python train.py --d_model=192 --lr_router=0.000876 --n_head=3 --norm_eps=1e-05 --attn_scale=0.125
Below are experts of layer 6 (counted from 0) of a mixture-of-experts language model. Rows are named router (the router's row for the expert), gate (a neuron's input weights, with its number), up (a neuron's input weights, with its number) and show model dimensions 0-191. Each number is 500 + 50 x the weight over its row's rms, rounded and kept within 0 to 999. Numbers have three digits each.
After each expert's rows: "mostly gets" lists some tokens that are sent to it at least half of the time. This comes from a sample of Wikipedia text that the model never trained on.

# expert 9
router:556498506491605448462609444468559538522553537570500455490515463497543409518416469554529457486502526465584443430622454535528530485453544474575455529530476499510469467406429409523472655557563555476452513638510442542504502526486453458518485505494542502533493586438541504414505440548467440474462413496488560392514485545563558491481485443524420498473482509523393483386503556550511450508508570435557490465496463484519507437532457502476489513508444517527567420547518508433550527473538450420484537480559590482528539451527441502531540443405467517482370457535435536457410543469520504422
gate1:537442443484524518561512498494461537474459598446565455535429449506501505543482503553471472510515547575504506453507499587460532555485482442589467531564516486495524448479586596495470448438443462487535603503507472478457460356529461509535534425472588521523571483524476478467486461539571403493544564591467508520425463449515436445571541555508552522471545401430446488515423574469528510542426350517469574496430505569519512675584527539487513452477560428492529481432468505601493499509528482550575509499556493432480478447497509487463504398509511480503526505584472474420461517609434575524
up1:489523564451486528430551424501440547550466497465435501497561512530478430526464449472544571561500553460560496535459527452423525392549450530591498507546483431508453564390449481514588503511509526553543372485527518483607520584579521475555562440482475457458448543472415533479453456475466405436452428475588571478530497428474536504551547588545544554510421575517518452485522458501544460400535518520565478500462472543467600505397441460438505512610489455495542479528597584453522489496496524520458449440489445449575609463579511551452517465466498504525596478411547530495534414469502524482
mostly gets: "idae", "ini", "na", "ano", "za", " Animalia"

# expert 4
router:534521505386468575581512488509529511542523487511549532448524497461486463495429507413505536522395522563508383522546413510600469453530539531456434532458455463546485517559446500426546528411517510487475462539436401572454512458486433519500546457559612438529447546424446496466505521447449407503482458509506471480470533527572491495517479461532473399483419445486440606369577461481451387520471464522517524433506543505515495512536475550524544570500392539448464557574490500455419480346499522436471549531581540506415513515609509464460472495460441471539468496561431481493417547497430492495
gate2:518404530413436521466616483515554443392487514518449520449581586483444511443488537490573479590479517472476391481547529514544550445540588418517468512453474475538473502545467592475519525503531527455518503486493438534494465458463535507505585453527513410469399460429506499482478509459516517576521486528398439472543457526493528542450512447517510580525545481420490575491450551498436500508478510389534451565497528408458442461546482511485461552644455431465442512640523522533421539505573419541503469562503512441528600542537443494440537552425610437573533466514483413451546477542549540484
up2:443498502543469535507416518581546528501455534493489535526473483452509508453460486440454483476598541459537556532403518474441440451389423504529478399530528486483478475506402474538523524473532552536459462536426476540543512501451505482581481537462440548539604479495477485490474572461502552447514493505447502436434574481444566454505483520391485525445441502564535458526477394542525459585568462536420540444506524569553620487527532554517535499392520465558415500448403419549531430520520605589483536508441426586456399484452561537455486457534483617467554555560525538593522508413537439479
mostly gets: "ö", "ü", "ä", "ür", " Beck", "å"

# expert 5
router:501464482432483420484481372474558503427523504478497487511499519506562460507565521536547535545419534531525456427552491494546517551509525458429485571552382522491513451540472387502519569561582549465459477487468469559437569469537506583499511478566536494508500604404511513437573500507453546470482432455491541450466592599495540466452490485543459386422414536501494506464515428482510435498548513562476477521517445527474527420529527566497553530560391515453491504477509515420502547504536460487506499422504498506502444509554522398598576523423416492551507406639454440418451487455490449352
gate1:483603442527531486441488457504487454513547591432544467506414528456522430434579464495541489546548555511437491436456437455458437471449568419465466492524532466593428476532527422503482534485397536568481536480572533465404515415517471552589500583512481525472466510540462412501601485448560520457490534462478445474442553486580504529519486446448477543517399517506515578505410515498610453488449535552404538554464503542468416404491564413443416552512397561577505481480488529485488569409446459506516532437460483488500535537443514546560394489587514511517519514386508479476461528481556584501
up1:533479553517416543504526459515505484521535499480460523504600431471532482494510510501512456452438465497566566512622438476466431485482442507529488411423465480508446600511543546530537452480527494437527466430419523614563492491478518532583522565507542481488484540417493396462490506557529511511463530563617572509490405468442555541522532556559413533403473510508483468453577423445527503509508474422537449523488506476506504527506382481574541531481545452410534630503472555438525473576484573485553507508587465476451542517564438454554488550412404471548500486626496439553517422432515550619
mostly gets: " JPL", " ", ")", "\"", "\")", ")\""

# expert 1
router:517523535460553507496466498401574512476571515492499474482468457437518491487486555492433564493519517589516517426609457559451561534486540465454465465531445547395440443459600487420472492441515504571488484573470507502437587439541502580462532549507571518495411495376525468561644465527513403531505557474529479514461439488576448507463428499517493545477439532435533573551539489526495359539473499502403505550535414571626533494531499517516438526520552501495568458574405531450528499405550467461557495521589535525489487488519491524554559420576544431524462488513476429495461587476434429505
gate2:499490458520527491440537438488485492533534594485515482444505511457621373525395497549552506450475419583573552520473493441554428452443505508439478466491499538496488577446483477493552469498434448583603463542559440440462602463569518501464536583457376511456519580449481565427469553419472422483464536538565516446392448481519469484488521509461510502406482486451480444538558511551477439548605484568464497518473501475559572536572523539481492487426415500465503609545476553560470464460581421493437508444498520440453489495578481501533487567436452470551532373555542468572474485494524543553
up2:521512509460456507566537544518499535507442441454517442461525481565479604479614488563519439532483504480356551471541530513499398531533510497514548521540527471483424554511433468469468412603509522456493551497404581471597564557504576568509496413429524489495520495448439554465437583519374558515455455429489508523517460460479490474475484381524532507562416515509485515536540515584409533522553476477581448479534444558531511491428439484565425506463464539512420470458530411487577516516422560461470568463555465543399543549406432535527476466489465516435481531481588550620476561524452511514
mostly gets: " fl", "qu", " bl", "sp", "p", "pr"

# expert 7
router:513471496463492462470504411451451527454486522514524567487516471478477487459502487462487484553437511536491442328523436586595581518455422505560532510453483478540531482410467411436549502537583532397391400575512408527453594492530565520481485465479538500432504583419482450597547505513519467543436497446536485432490456511507454510457533553539427482437493445514499514477488439558501434424583622495473486575551439479631527402506503568508502468503510468448477553546436449533468546413549475444421467488524515477534510555516557445426455443497530418520505466496478446502463501455442529381
gate1:493541360489642418557469493493416483492541409468438449419498497510440570444582451588512419502572433512502466389495499453493470534575528384411509490484587499480528493439435417459464579448495384439519519477445480507553482424508567462529547503554508483545501541466543532467483470536502499519523492510571518579442420541538526468404551395433510602498458521537438519459418478493521539440468520474595564468541555450478444475514565513504554433525453573506409501500543535508403496518507429476486577556499548464543498510551484498498523528504472485412517489464499535484387452497424533498
up1:511567548513472535519582570438482467523412486542531416507417500461497571464509571542467484521477520474481394555617518443447475618496489587567571469395564484453556614368450514516543525443471470441563609458554545518468532553538515524540492523494499454509468567456552480533421496539479464432530420513497451518520589537485489484458450477525429500474521553531490625602538466524500496476496519531473492516525566523359497567462526539584439482539495383502569457504455516556443396415498507448563420495463541526505468504562481540477409522501513412497449575520490523505483443499464516465
mostly gets: " when", " where", " but", " because", " if", "\","